Weights of a small mixture-of-experts language model, trained from scratch on English Wikipedia.
Size: width 192, vocabulary 15230, 28.9M parameters.
Experts: 32 experts in each of 7 layers, 256 squared ReLU neurons an expert, a shared expert of 256 neurons.
Training: 316M tokens, 4827 steps.
Below are experts of layer 8 (counted from 0) of a mixture-of-experts language model. Rows are named router (the router's row for the expert), down (a neuron's output weights, with its number) and show model dimensions 0-191. Each number is 128 + 24 x the weight over its row's rms, rounded and kept within 0 to 255.
After each expert's rows: "raises" lists some tokens whose logits its average output raises strongly, later layers aside. This comes from a sample of Wikipedia text that the model never trained on.

# expert 22
router [124 119 159 127  77 114 128 118  75 175 108 142 142 128 145 142 149 125 149 133 136 102 128 134 119 162 146 141 146 166  85 154 104  81  96  79 130 117 144 126 127  95 115 164 110 140 176 169 140 124 135 120 118 129 108  50 119 141 138  77 123 130 141 140 137 106 147 136 155 162 164 173 133  99 108 130 112 137 145 139  97 102 158 117 191 134 117 151 137 146 167 129 117 138 128 138 159 136 132 107 112 128 116 123 104 131 106 152 114 100 121 148 147 115 129 127  95 174 153 129 115  79  91 121 172 105  97 154 126 139 119 137 114 145  90 141 104 103 152 153 147 114  62 134 112 148 111 131 118 129 129 156 116 167 119 131 170 162 163 155 123 109  91 126 133 156 128 138 157  96 105 125 118 120 146 155  88 130 170 115 130 163 165 132 136 130 102 114 160  96 133 133]
down13 [126 135 126 143  79 118 140 104 140 136 115 126 126 106  90 141 157  93 126 125 127 109 113 120 111 124 143 120  84 137 120 122 107 168 158 146 129 100  94 115 147 122 158 126 146 117 126 142 120 117  99 106 116 116 133 124 171 152 132 119 129 131 124 138  90  99  95 138 145 143 137 153  73 131 134 186 140 161 101 164 104 127 121 147  71 124 139 126 124  96  96 128 122 125 122 148 130  82  93  98 126 113 100 123 103 125 124 122 116 108 108 128 145 110 127 104 122 145 152 115 138 118 106 165 132 133 141 111 170 140 140 151 163 113  83 139 141 110 103 104 111 122 150 124 166 128  66  58 101 124 144 143  96  80 135 129 107 147 117 117 169 154 146 102 125 181 106 100 146 144 122  83 172  96 136 109 139 117  56  89 161 134 183  91 164 150 135 111  97 138 138 157]
down14 [140 167 119 120 110 100 132 100 142 118 170 117 145 123  96 125 100 132 127 142 165 117 120 177 117 133 113 122 141  97 135 138  94 102 101 153 152 100 108 162 158 143 116 119 135 109 127 124 122 100 114  93 144 103 140 157 148 160  98 152 105 108 130 133 178 167 128  92 119 143 135 129 149  93 114 135 109 135  75 100 123  87 132 150 118 102 136 149 122 138 174 142 193 120 109 154 107 105 160  98 108  93 124 179 150 186 133 143 148 104 156 105 115 108 122 119 114 126 115 134 128 131 143 107 129  92 154  90  80 151 163 124 132 151 117 159 139 152 145 105 124 127 165 137 156 117 109 147 134 155 107 156  87 110 142 165 111 135 160 148 153  99  98  92 166 123  98 150 125  96  90 148 100  87 134 139 105 130 128 106 100 166 131 132 152 124 178 103  75 143 122 138]
down15 [124 130 180 153 151  76 109 156 145 113 117 159 129 100  88 153 127 114 116 123 115  92 137 128 125 120 132 144 149 131 161  93 142 162 141 149 109 153 163 147 136 157  69 125 177 156 118 114 154 156 142 112 128 143 143 161 104  96 163 142 112 146 146 120  89 138 106 110  92 109 147 122 186 137 137 105 154 161 113  82 138 120 119 108 163 123 154 147 139 159 140 116 143 159 141 145 124 128 111 100 137 115 129 136 106 111 119 110 129 133 172 122 132  82 128  85 171 106 117 105 142 143 121 121  76 130 191 142 145 141 162 120  92 125  83 154 133 131  96  96 124 150 145 115 115 109 160 119 141 136 162 113 172  80 153 132 108 105  91 159 113  98 138 156 110 155 147 154 146 121 145 156 126  91 142 129 103 145  90 113 161 112 126 107 154 111 168 116 113  97 142 120]
down16 [102 134 143 128 124 118 157 127 115 101 152 101 137  99 117 133 108  69  93 111 114 142 148 124 148 111 159 100 150 135 125 116 113 156 122  80 110 136 153 107 131 130 143 115  96 112 116 135 144 107 154 117 108 121 144 146 108 191 173 140 109 137 118 133 113 119 109 138 111 137 136 100 118 124 162 120 109 197 121 120 142 185 142 140 139 138 167 118  90 146 150 157 105 149 131 143 164 114 140 152  92 135 133  95  99 153 146 147 142 146  88 162  92 112 140 171 162 145 141 107 151 128 138 135 144 118 150 127 141 137  66  88 144 112 142 145 117 137 134 123  98 173  90 141 117 114 162 117 120  73  76 111 118 114 157 130 119 100 130 140 120 149 144 172 144  91 152 151 170 149 137 121 163 136 143 159 171 119 131 185 106 134 157 118 114 186  93 120 115 115 116 107]
down17 [134  89 122 116 136 125 162 119 119 132 115 156 145 135  92 142 141 126 114 149 160 135 152 127  95 127 132 122 135 126 136 121 128 121  67 134 117 174 113 119 124 101 132 103 142 119 116 111 147 116 155 133 128 150 136 101 142 155 104  87 130 146 116 110 142 120 101 118 134 125 141 121 139 100 105  99 118 102 137 177 128 105 108 171 118 108 125 160 123 179  92  95 116 119  98 152 169 136  93 130 126 136 151 145 125 104 133 145 113 127 120  83 116 147 139 123 101 125 132  79 110 145 135 110 113 142 132  86 113 125  99 136 152 107 141  55 127 143 115 141 143 142 124  50 135 164 102 156  78 173 158 107 150 199 141  63 115 130 123 125  88 129 112 117 141  84 137 172  81 108 149  88 146 145 141 130 163 147 104 186 106 120 105 139  93 115 126 140 127 142 105 125]
down18 [125 112 173 119 107 143 130  99 141 115 104 101 107 125 104 121 105 111 118 117  87 182 136 104 116 115 138 150 145 135 147 142 122  99 150 180 137 127 156  91  67 127 157 122 138  91 148 151 146 116 120 112  95 134 171  99 143 106 110 116 111 148  86 122 113 139 131 138 140 112 146 135 110 156 146 103 101 154 134 133 129  99 161 133 114  97 156 143 132 142 136 116 166 137 171 139 141 107 141 131 102 121 133 154 103 150 178 131 114 158 115  95  71 153 140 179 132 122 104  99  87 136 152 110 145 134  78 156 141 110 122 103 141 119 120  98 166 133 139 131 174 187 160 126 135 160 102 118 151 130 116 143 177 167 165 132 142 144 126 140 135 149  77  97 190 116 133 107 117 144 122 102 161 115  88 130 120  77 106 144 115 119 123 147 142 108 115 115  89 142 117 116]
raises: " particularly", "|---|---|---|---|\n", " however"

# expert 14
router [129 112 118 137 129 132 126 141 100 150 122  97 119 151 123 138 121 107 133 127  90  95 161 176 133 148 114 174 179  86 173 141 138 120 115 158 154  94 117 111 111  94 113 132  99 122 138 127  89 143 132  98 110 165 153 113 111 107 129 106 171  92 108 127 141 117 177 153 143 151 126 166  98  93 184 139 132 113  98 139 123 162 133 115 161 131 149  99 136 128 126 101 118 146 149  93 165 145 145 175  98 149 120 100 106 156 128 115 114 150 122 134 101 168 116 141 115 121 136  89 157 167  84 121 125  97 103 131 118  97 158  87  98 139 123 107 120  90 116 136 140 114  95 101 106 159 119 116  78 167 112 181 131 109 103 101 135 138 128 179 125 155 118 131 113 145 129 127 129  80 116 120 122  91 116  88 126 102 120  85 158 108 139 122 133 145 126 104 144 127  87 163]
down13 [ 67 114 114 172  96 107 122 115 149 106 155 167 121 113 118 159 164 144 107 140 133 137 118 143 116 140 106 150 134 108 147 164 133 141 132 116 130 187 156 118 128 133 122 115 144 143 148 130 123 120 184  87  99  99 143 122 123 170 191 155 127 148 126 132 100 151 134 168 109 123 131  94 157  88 121 139  83 113 131 108 101 136 164 148 145 156 141 126  86 151 141 139 118 132 130 100  89 137 162 123 161  95 102 116 122 118 139 122 177 134 126 167 151 155 100 113 154 115 117 140 148 117 144 116 106 106  92  82 141 125 152 134 166  80  71 146 105 119 124 126 124 120 118 168 132 111 160 116 166  90  99 122 105  78  95 126 160 186 128 127 113 102 133 132 144 150 122 139 153 146 165 134 136 127 137 115 123 171 158 124 176 166 126 123 134 138 107 138 141 157 137 147]
down14 [ 94 118 136  74 113 125 134 127  75 148 149  90 132 160 168 120 147 117 165 178 157 134 140 125 132 113 157 110 135 152 107  98 127 144 113  86 105 121 101 147 122 138 159 164 119 140 151 139 125 105 136 158 144 162 182 122 171 109 121 113 170 116 131  87 136  95  67 138 126 128  95 118 171 147 173  89 123 155 137 129 131  92 134 109 146  97 132 117 124  87  98 158 115  66 141 136 130 123 122 148 166  99 124 130 133 113 128 133 137 132 176 128 132 129 131  86 130 100 120 125 141 162 113 119 101 137 133 117 164 104 139 127 135  77 111 158 141 124 139 147  90 137 131 130 154 126 177 116 124 135 162 128 145 154 119 162 140 112 153 136 155  93 103 130 165 171 118 134 177 108 111 126 146 139 136  87 103  82 125  98  72 129 121 116 139 132 147  94 150 130 131 133]
down15 [161 134 145 113 111 114 159 136 126 105  80 171 177 136  92 119 104 110 130 108 139 165 140 180 108  95 113  82 116 166 155 100 134 139 126 141 162 112 116 117 110 146  97 190 157 125 169 132 141  93 111 150 115 140 144 143 107 110 154  92 147 120 108 146 147 110 100 121 118 182 133 159 128 112  88 122 139 157 142 100 129 111 126 161 165 106 114 123 111 146 145 101 110 125 118 132 123  83  87  99 120 102 131 156 110 149 129 150  98 151 132  95 142 109 134 102 137 119 170 134 125 132 136 120 138  95 121 141 127 113  97 125 157 152 139 163 104 151 104 105 137 176 127 140 141 121 121 101 136 135 158 104 126 136 130 131 179 122 137 154 151 166 138 106 135 132  96 121 186 129  90 181 166  86 150 129 111 186  99 140 130 116 142 168 141  96 122 141 111  90 112 143]
down16 [ 62  84  94 187 135 120 142 119 116 111 139 118  99 159 165 173 134 146 102 153  91 112 120 153 167 147 156 138 125 153 135 136 106 111  98 126 145 155 140 154 122 110 117 117 157 142 115 102 125 102 136 131 128 119 122 159 117 146 128 140 103 188  75  81 141 124 157 105 103 138 139 109 121 130 133 121 125 154 124 184 132 106 143 143 111 120 145 138 118 131 138 146 105 152  76 124 109 137 143  88 177 129 124  96 146  95 133 148 150  87  75 118 140 166 138 100  99 147 159 129 129  85 150 170 166 106 132 120 133 122 159 125 148 177 128 137 106 127 113 110 139 139 121 158 148 154 129 143 168 173 134 139 144 171  99 109 137 115 111 128 121 164 158  76 152 122 103 151 123 113 163 154 113 117 139 183 119 121 109 119 122 161 143 138 136 142 135 115 135 101 141 165]
down17 [110 187 151 152 162 140 116 143  96 113 112 155 156 109 135 130 102 123 141 132 122 125 116 106  95 128 130 115 150 126 157 174 150 149 101 112 121 121 107 105 138 125 115 112 114 201 107 158 137 147 123 185 142 135 128 158 123 159 131 101 108 157 167  92 100 126 131 121 170 124 139 122 111 154 145 162 176 154 146 122 126 133 109 106 162 114 142 151 140 118  96 142 173 131 111 105 129 159 119 142 159  86 132 137  84 171 141 132 137  96 148 136 151 153 103 111 126 132 128 124 118 150 164  86 103 159 141 112  89 153  95 140 118 147 156 127 173 149 107 152 140 112 140 164 160 175 132 123 132 184 110 158 135 132 139 111 113  99 138 112 136  81 126 113 142 132  97 187 161  92 134 156 138 127 118 141  97 112 136 130 167 116 148  99 109  98 101  99 163 129 142  90]
down18 [ 96 103 155 107 152 149 145 169 133 105 156 142 133 127 121  80 125 122 110 140 121 131 152 145  54  87  86 128  87 145 122 141 151 102 112  77 129 167 138 145 131 147 115 117 128 119 169 112 111 100 142 175 140 138 145 118 157 138 144 110 146 103 134 119 129  88 113 158 142 118 102 157 155 120  95 116 156 127 100 127 134 131 148 102 144 110 142 111 141  95 127 142  80 140 143 117 140 121  98  97 115 152 146 123 109 128  77 106 108 118 137 119  96 159 120 132 107 118 118  81 168 191 108 111 133 107 163 129 117 113 137 179 141 140 105 175 121 137  93  90 125 144 107 128 141 124 162 157  90 131 162 121 124 125 154 131 134  96 175 179 134 120 108 137 110 139 126 106 108 109  96 125 131 149  94 126 109 174 107 154  99  99 143  81 148 147 126 107 149  75 123 125]
raises: " its", " the", " their"

# expert 16
router [118 104 113 133 139 127 134 144  84 131 108 146  73 129 122 159 122 106 146 124  97  91 119 112  62 117 109 142 135 143 145 170 127 142 103 157 136 124 150 155 116  80 110 140 127 157 138 153 150 112 165 159 113 165 135 122 132 121  96 150 115 140 118 145 132  90 152 142  81 146 163 140 131 101 101 106 150  96  94 141 135 114 109 148 108 130 169 127 112 132 125  83 138 143 115  97 127 130 123  95 128 126 157 109 122 119 126 102  93 133  95 100 120 123 155 146 138 140 131  97 146 130 115 171 167 113 134 152  76  74 144 154 138 143  94 125 114 119 120 161 156  90 156 157 115 140 105 144  91 157 151  97 153 101 177 107 136 111 152 138 139 132 155 166 100 160 107 164 165 121  95 140 125 119  83  76  98 134 108  94 154 121 133 110 124 127 103 119 155 141 100 187]
down13 [151 106 157  95 132 131 108  92 123 155 134 111  98 169 101  86 126  88 100 125 141 139 121 151 126 129 164 148 134 107 185 114 129 110 163 144 131 154 163 144 125 123 159 111 105 131 116 101 107  87 134  97 173 131  95 122 155 154 142 153 126 123  88  72  85  46 142 135 153 128 132 116 130 125 123 100 141 146 113 127 107 122 160 131 119 115  92 156  85 146 106 129 125 118  97 123 134 108 140 117 114 137 116 152 126 152 136 141 159 116 128  88 121 179 136 136  99 149 135 122 114 124  98  97 160  80 182 126 161  97 100 125  96 116 101  96 145 113 168 120 124 111 118 130 131 119 152 166 157 141 110 160 119 108 177 113 133 134 148 183 140 147 128 113 111  97 170 106 123 129 119 142  96 137 114 114 106 106 113 123 120 159  87 154 134 127 111 137 121 160 150 179]
down14 [107 111  99 125 125 116 105  73 134 124 126 120 125  77 109 128 118 120 145 122 119 148 103 131 157 122  83 141 122 164  92 140  88 101 127  74 127 146  97  81 105 125 115 145 129 136  77 128 135 156 138 140 108 157  92 120 101 147 102 100 119 169 137 162 124 108 167 152 104 131 109  82  91 147  89 143 146 125 129  94 139 123 139 159  90 101 137 143 153 107 134 143 118 103  99 163 147 132 106 174 125  93 138 109 147 131 157 183 144 126 149 111 133 150 128 133 162  98 156 112 105 112 112  91 141 144 126  96 166 124 118 105 118 126 119 118 118 158 138 130 129 137 149 173 151 162 148 118 128  90 147 113  98 109 129 166  93 129 170 113 122 147  93 124 151 110 120 138 153 143  98 130 146 118 154 169 125  73 129  92 143 113 150 147 166 116 187  93 159 119 143 155]
down15 [109 101  96  97 148 148 118 160 123 139 143 169 149 109 144 115 156 115 186  87 117  99 116 156 131 115 131 163 111 136 102 141 151  90 150 150 124  87 177 177  74 117 118 136 122 151 132 112 127 141 116 106 103 158 139 119 101 108 112 145  96 131  93 126 137 150 119 117 153 147 187 118 129 102 103  98 121 152 169 164  97 134 114 104 120 150 123 112 170 177 136 119 185  99  98 126 140 134  78 136 135 154 136 111 143  97 136 128 141 104 119 141 176 178 160 105 152 123  88 113 130 108 156 131 181 137 136 101 180 146 125 135 134 143 165 121 145 115 107 116 124 138 115 134 144 144 117 126 160  88 113 141 127 113 139 122 126 151  98 114 109 106 138 118 113 135  66 134  69 138 118 121 136 105 119 151 110 118  68 118 138 136 132 132  95 124 138 155 108 128 152 112]
down16 [143 128 140 170 103 118  98 108 132 135 108 123 127 143 114  85 105 113 125  97 142 133  96 109 127 121 132  87 138 134  87 126 121 156 142 137  83 133  68 128 132 167 104 104 113 106 135 158 135 111 128  98 123 101 125 117 112 141  95 122 122 121  91 123 183 150 129 102 175 158 152 111 147 118 130 108 145 128 109 160  95 156 154 123 131 175 132  97 127 167 114  95 109 110 142 112 170 119 139 120 100 160 144  95 103 173  78 103 107 138 109 108 120 173 144 137 111 164 101 119 135 103 155 136 145 129 145  59 114 164 137  87 130 145 140 141 149 133  97 109 111 132 152 125 176 138 121 138 123 145 145 155 125 169 148 191 101 135 108 133 146 175 150 140 135 117 145 142 156 176 117 130 132 124  87 145 107 104 160 162 133 142 134 148 116 109  91 121  92 123  98  87]
down17 [104 141 137 128 117 117 133 147 139 128 120 135 106 141  78 104 121  72 184 124  82 135 118  89 160 118 149 177  96 143 129 100 126 107 155 144 152 177 107 117  94  75 159 130 109 125 152 131 118 134 145  74  86 136 168 146 144 138 136 107  94 155 111 149 106 138 127 152  94 112 118 107 142 101 122  91 125  80 119 165 122 163 113 114 139 126  98 123 154 156 122 123 138 124 117 133 123 131 158 130  99 130 138  97 122 136 145  84  86  99 149 107 154 132 170 147 105 123 154 116 166 168 128 135 154 110 148 146  83 118 145 150 141 137 146  89 124 101 115 125 108 141 110 152 142 157 142 126 141 106  63 130 161 141 111  86 130 144 132 145 132 101 151 115 115 118 165 104 154 135 183 127 133 106  85  84 109 130 166 105 129 141 106 104 137 150 144 141  92 101 114 116]
down18 [101 108 143 112 138 148  92 109 116 133 147 161 163 134  81 160  90 158 135 136  99 106 144 134 159 125  99 117 123 100  97 163 140 164 112 127 108 117 122 127 171 109 128 135 104 131 151 123 138 147 151 126 129 144 147 132 151 129 104 135 100  67 139 110 103  59 119 116 154 146 148 131 113 162 150 141 159 132 179 153 124  93 163 105 153 129 107 102 145 116  87 138 112 138 114 153 142 133 128 178 106 116 152 119 133 137 137 133 127 165 118 119 151 121  90 119 108 114 175 137 105 162 153 105 108 145 103 149 154 104 143  97 119 127 116 168 103 189 107 151 131 136 178 159 144 136 112 146 157 124 136 131 148 146 123 131 131 130 149 169 145 122 174 124 100  99 122 127 116 115 118 110 143 132 136 223 120  84 156 166 119 118 172 154 118 131 135 166 113 101 129 125]
raises: " Votes", " stars", " released", "Singles"

# expert 29
router [101  90 128 144 128 123 131 143  95 163 134 133  92 116 123 166 131 120 164 128  94  90 120 132  73 143 110 174 162 119 155 168 150 129 113 159 131 124 145 147  95  82 129 145 138 147 129 144 123 107 155 141  92 135 151 119 134 124 118 154  94 143 114 155 132 104 162 145  82 139 160 143 156  98 111 122 150  88 128 151 114 101 110 134 111 144 161 140 125 111 119  55 154 125 135 103 139 127 111  95 123 129 144  88 133 161 144 120  92 119 111 105 132 117 142 150 126 114 136  91 143 124 112 176 158  98 118 141  87  80 138 139 115 148 109 103 115 115 102 152 158  90 144 164  91 135 127 142 102 132 159  96 152 103 175 124 127 128 148 125 139 121 154 158 130 166 123 161 172 123  89 152  89 106 108  90  93 130 121 100 146 133 149 115 129 117  74  97 131 135 105 178]
down13 [160 103 107 119 132 141 151 103 150 122 129 112 105 153 110  81 165  97 126 129 130 113 107 145 121 182 157 122 136 131 163 157 102 112 139  90 149 135  91 176 120  97 166 117 126 122 137 105 137 102  85  96 114 146 153  98 131 121  92 148 129  94 110 129 120 114 152 167 134 131 112 131 116 104  65  80 121 154 127 111 125 128  97 139 112 147 147 148 114 130 109 131 127 116  96 116 117 144 161 143 137 128 133 125 147 118 136 126 118 144 116  68 121 175 138 131 140 159 125  73  94  99 111 133 168 160 135 123 149 142  89 140 109  95 137  81  68 123 127 144 106 115  83 129 165 182 139  86  88 101 130 117 155 156 125 123  77 127 125 163 101 190  97 141 115 123 167 101 150 144 125 157 143 161 138 117 141 139 146 108 133 143 121 149 115 163 124 136 129 130 132 119]
down14 [113 167 144 158 150  85 128 110 135 106 132 128 144 106 162  74 111 111 132 149 124 115  68 144 138 151 139 119 150 108 109  81 131 177 144 136 121 113  98 155  80  96 122 102 145 109 123  98 160  98 143  89  94 117 122 149 134 145  97 114 118 136 156 175 137 126 154 112 130 156 114 123 144 104 173 121 149  73 111  87  86 106  79 156 144 148 101 142  90 126 123 136  99  88 169 130 117  65 126 165  86 134 108 164 140 127 145 137 117 134 109 123 134 127 149 135 120 141 164 131 122 117 131 145  88 132 108 132 130  97 129 107 118  94 105 119 105 105 143  97 124 133 125 144 129 159 162 104 114 109 114 145 154 139 163 155 133 136 131 103  76 131 137 102 126 122 168 111  85 145 130 169 115 118 155 153 123 135 162 134 147  86 117 142  98 141  99 127 168 154 118 104]
down15 [153 129 119 121  88 118 116  80 128 143 101  80 186 143 143 102 123  72 107 207 143 135 148 158 118 124  93 144 100  83  85 118 135  88 120 174 148  99 148 100 107 150 208 156 175 142  95 152 152 107 127 131 112 144  88 110 141 104 129 146 139 100 124 124 154 111 101 105 136 128 132 112 116 147 130 171 103 132 144 162 121 113 123 141 145 103  83 110 138 167 111 124 161 146  93 117 174 109 123 120 104 129 120 112 142  82 139 111 172 102 104 124 145  96 128 125 176 156 110  95 106 108 120 161 121 106 122  92 136 127 127  75 130 145 106 155 128 161 131 145 125  99 109 112 137 118 119 124 104 151 115 102 119  97 137 139 149 140 104 140 115 149 144 134 131  89 128 118 122 127 120  89 140 121  82 134 124 141 128 110 122 133 140 131 116 103  99 150 123 136 145 150]
down16 [134 116 134 118 165 137 138 123 125 153 147 180 124 138 137 135 112 119 154 109 157 127 109 110 169 115 136 122 130 129 119 148 174 183 161 128 108 129 100 143 130 115 144 204 175  73 127 131 131  95 159 160 125 128 112 129 172 135 170 106 120 134  83 138 111 144 113 111 116 107 116 131 148 131 123 122 176 132 119 142 112  81 133 102 123 135 139 114 167 162 139 107 111 125  95  96  99 143 127 115 167 152  95 120 109 164 156 154  94 146 133 106 104 182 158 127 123 131 137 127 121 156 145 176 120 148 104 160 130 116 132 161 124 103 148 136  48 140 157 164 147 144 148 141 146 118 121 158 141 126 155 105  99 106 120 124 135 113 116 113 124 122  99 132 123 105 111 148 117 129 159 132 119 184 149 134 114 115  99 101  84  93 109 126 128 109  56 135 141 164 133 112]
down17 [122 122  76 126 110 127 155 133  65 127 139 160 135 147 110 107  99 124 140  67 118 112 172 174 120 142 145 165 138 200 112 146 156 102 136 162 170 121  90 112  69 143 106 119 147 118 131 132 118 129 128 114 137 144 201 137 115 124 152 124 121 115 102  95 129 120 151 116 131 146 142 121  85 131 136 103 123 162 120 141 108 100 126 123 140 138 131 113 119 162 137 128 139 117 126 100 209 141 163 114 110 152  82 113 135 102 134 156 135 134 160 108 147 134  92 151  77 121 127 133 113 129 124  95 151 139 107 112 121 167 138 155 135 102 134 131 118  62 113 115 154  95 145 125 115 158 121 102 138 153  93 125 149 128 131 139 151 110 144 144 131 122 159 155 141 155 145 169 147  88 144 164 101 135  86 112 166 104 121 130 141 162 148 154 126 150 123 148 115 127 111 109]
down18 [102 143 100 140 131 148 137 117 102 145 126 112 133 151 114 123 124 157 168 105 129 127 121 143 152 117 140 109 134 155 111 142 123 122  94 111 120  71 155 144  95 106 147 144 118 127 104 107 133 117 142 165 130  80 124 124 114 106 131 138 140 101 138 106 137 105 111 166 143 130 184 197 167 123 160 168 147 140 118 153 109 111 116 146 116  94 151 115 124 132  71 138 141 123 164 126 116 125 167 148 140 110 176 129  99 118  75  98 102 162 100 129 137 116 128  82 140 144 133 126 138 148  90 124 151 139 116 132 121 181 186 124 115 128 126 112 154 126  90 116 107 126 125 127 193 120 110 176 133 169 116 103 129 111 113  98 131 154 187 145 119 154 127 117 102 102 138 134 137 129 121  96 176 116 114 112 129 126 102 123  95  58 118 106 133 121 140 148 109  82 119  83]
raises: " he", "iness", " she"

# expert 13
router [116 102 114 138 136 129 137 135  83 131 108 145  71 129 111 161 123 101 143 126  99  85 117 104  66 119 114 137 131 136 143 172 118 142  99 156 134 128 155 156 115  83 109 140 133 160 139 154 145 107 159 155 120 166 131 120 130 123  98 145 121 145 116 149 132  93 150 139  81 142 169 142 128 101 103 101 153  92  98 139 130 118 110 153 105 132 168 133 115 132 131  84 134 145 117  98 127 121 128  96 133 124 163 110 121 125 120 106  95 138 100 102 125 125 149 145 141 137 124  97 148 129 121 173 168 112 137 150  75  75 149 156 137 136 105 117 114 117 125 167 154  85 149 153 109 137 100 143  94 160 156  94 151 101 172 105 133 110 152 135 141 135 152 167 104 159 104 165 156 121  98 142 128 124  90  73  96 136 109  94 163 120 130 112 124 122 102 117 148 144 107 196]
down13 [136 120 161  85 113 128 151 121 124 141 109 164 111 124 123  97 145 101 132 123 108 103 127 169 163 160 106 132 137 122 123 111 118 114 166 106 114 169 124 166 122  77 188 155 137 113 101 139 125 130 130 140  79 170 135 146 124 123 100 103  83 127 125 132 122 133 119 131 135 136 147 123 142 124 125 148 134 131 154 123 150 130 142 117 143 157 127 161 110 100 100 120 145 148 178 112 102 119 137 110 124 131 129 163 132 131 164 127 139  79 139 118 141 128 104 147 110 122 139 135 184 151 194 162 103 174 159 152 156 141 170 109  92 155 111 146 183 114 106 146 135 116  76 132 132 120 132 142 137 133  95 133 166 156 169 103 126 123 138 153 145 131  99  93 143 176 130 131 116 115 134 149 150 129  89 103 183 161 136  79 157 106 160 118 114 144 136 164 145 129  67 121]
down14 [146 106 123 100 114 145 161 119 113 140 115 148  95 132 114 121 131 171 123 103 106 131 120 128 122 139 134 137 126 108 108 116 133 171 142 168 149 135 120 134 124 155 170 138 127 119 153 128 133 135  66 154 133 169 117 166 123 158  83 136 104 141 122 103 125 147 119 129 141 116 147 148 145 111  82 149 138  61 114 129 155  87 120  96 138 101 133 117 122 154 127 151 153  98 160 135 150 157 134  87 123  89 115 153 127 131 163 128 100 100 120 130 115 143 178 122  99 168 105 113 115 106  84 139 182 150 147 139 102 140 117 146  78  85 102 173 145  95 128 115 128 158 164 154 134 147 141 113 117 115 112  97 193 105 169 128 156 141 165 149 116 139 172 141 117 154 145 135 125 126 126 140  95 125 151 168 161 110 127 116 180 195 136 105 120 147 135 145 103 135 138 140]
down15 [153 110 115 118 160  92 131 152  98 126 142 129 111  86 104 132 106 125 132 119 132 130 131 136 142 106  94 125 109  94  97 151 146 139 121 171 144 110 108 180 105 167 111 111 152 115 134 142 122 185 129 115 124  97 127 153 154 100 168 198  95 132 102 131 126 119 134 133 158 161 128 142 125 119 119 127 137 128  91 114 128  98 110 116 161 148 104 102 138 145 108 134  83  59 124 162 128 149  71 147 125 133 111 135 139 108 127 194 151 112 102  94  93 167 128  92 117 102 114 165 100  82 151 120 192 109 118 134 117  99  69 121 131 104 125 102 119  99 126 116  80 116 112 110 111  87 126 146 129 138  85 120 122 142 111 120 153 108 116 119 118  90 130 118 119 142 128 132 114  95 129  98 115 148 113 114 158 114 139 123 104 136 110  98 110 134 172  91 151 103 136 120]
down16 [118  79 143 126 116 136 121 125  61 157 127 151  87 137 105 114 135 118  86 117 122 120 117  95 105 161 137 134 146  99 174  89 137  98 148 111 172 136 138 125 101 173 114 165 166 122 147 144 158 138 158 100  97 153 168 122 113 143 117 119 134  90 110 117 104 136 140  82 137  97 119 124 113 156 134 102 108 134 101 154  97 147 131 119 104 132 150 126  96 161 100 115 142 113 102 117 144 146  83 133 106 113 130 123 114 157 110 111 146 149 182 139  95 160 153 150 117 116 151 109 153 147 142 125 121 119  82 116 124 133 152 136 147 170 135  97 110 139 164 109 125 117 157 102  90  75 144 145 178 141 122 137 133 140 153 127 104 133 192 127 139 135 125 105 114  87 119 144 123 115 124 130 145 143 111 162 131 104  88 183 115 110 125 161 106 111 127 155 148 118 118  57]
down17 [110 137 130 121 131 113  95 132 158 143 113 105 113  88 143 100 117 107 134 131  88 162 114 131 162 114  93 142 153 122 127 123 157  98 130 101 155 151 106 140 148 115 125 147 118 125 122 126  86 193  87 147 161 110 103 115 131 112 122 131 136 169 113 113 111 150 126 111 132 174 177 155 103  88 124 139  95 118 134  72 123 156 139 115 120 145 164 120 122 103 124 138 145  91 125 146  97 104 124 101 129 138 120  87 147 178 125 163 119 137 121 118 147 139 114 131 103 146 135 105 102 131 162  78 102 134 158 156 124 137 150 132 113 171 149 104 111  82 146 108  78  96 124 111 105 162 159 121 153 148 128 165 136 115 117 153 144 147 128 141 148 176 157 122 133 158 138 110  98 141  89  98 140 113 129 146  89 128 104  87 141 132 113 148 173 148 159 125  86 123  84  63]
down18 [ 94 143 133 107 101 164 121 132 140 115 110 115 147 123  82 124  87 134 123 103 109 172 111 139 102 104  79 152 140 138 135 116 193 157 102 130 126 105 109 147 104 122  90 135  77 107 137 127 148 167 147  85 122  64 100 162 136 134 128 143 146 125 161  82 122  75 108 118 139 115 113 131 137 120 158 149 143 174 128  94 142 137 135 111 133 128 104 129 115 136 102 110  78 129 138 104 140 139 122 166 131 111 141 119 140  96 123 103 120 104 124 151 107 134 106 127 137  81  88 144 142 111 140 100 146 109 117  99 124 129 130 120  97 126 145 131 117 147 152 160 109  94 151 149 157 143 145 156 179 150 113 155 143 112 148  93 132 146 130 160 111 135 143 127 107 128 211 127 111 119 121 102 188 114 160 131 179  97 113 138  88 138 151 124 129 124 165 137 131 154 138  88]
raises: " listing", " dispute", " Places", " chronology", " agreement", " ±%"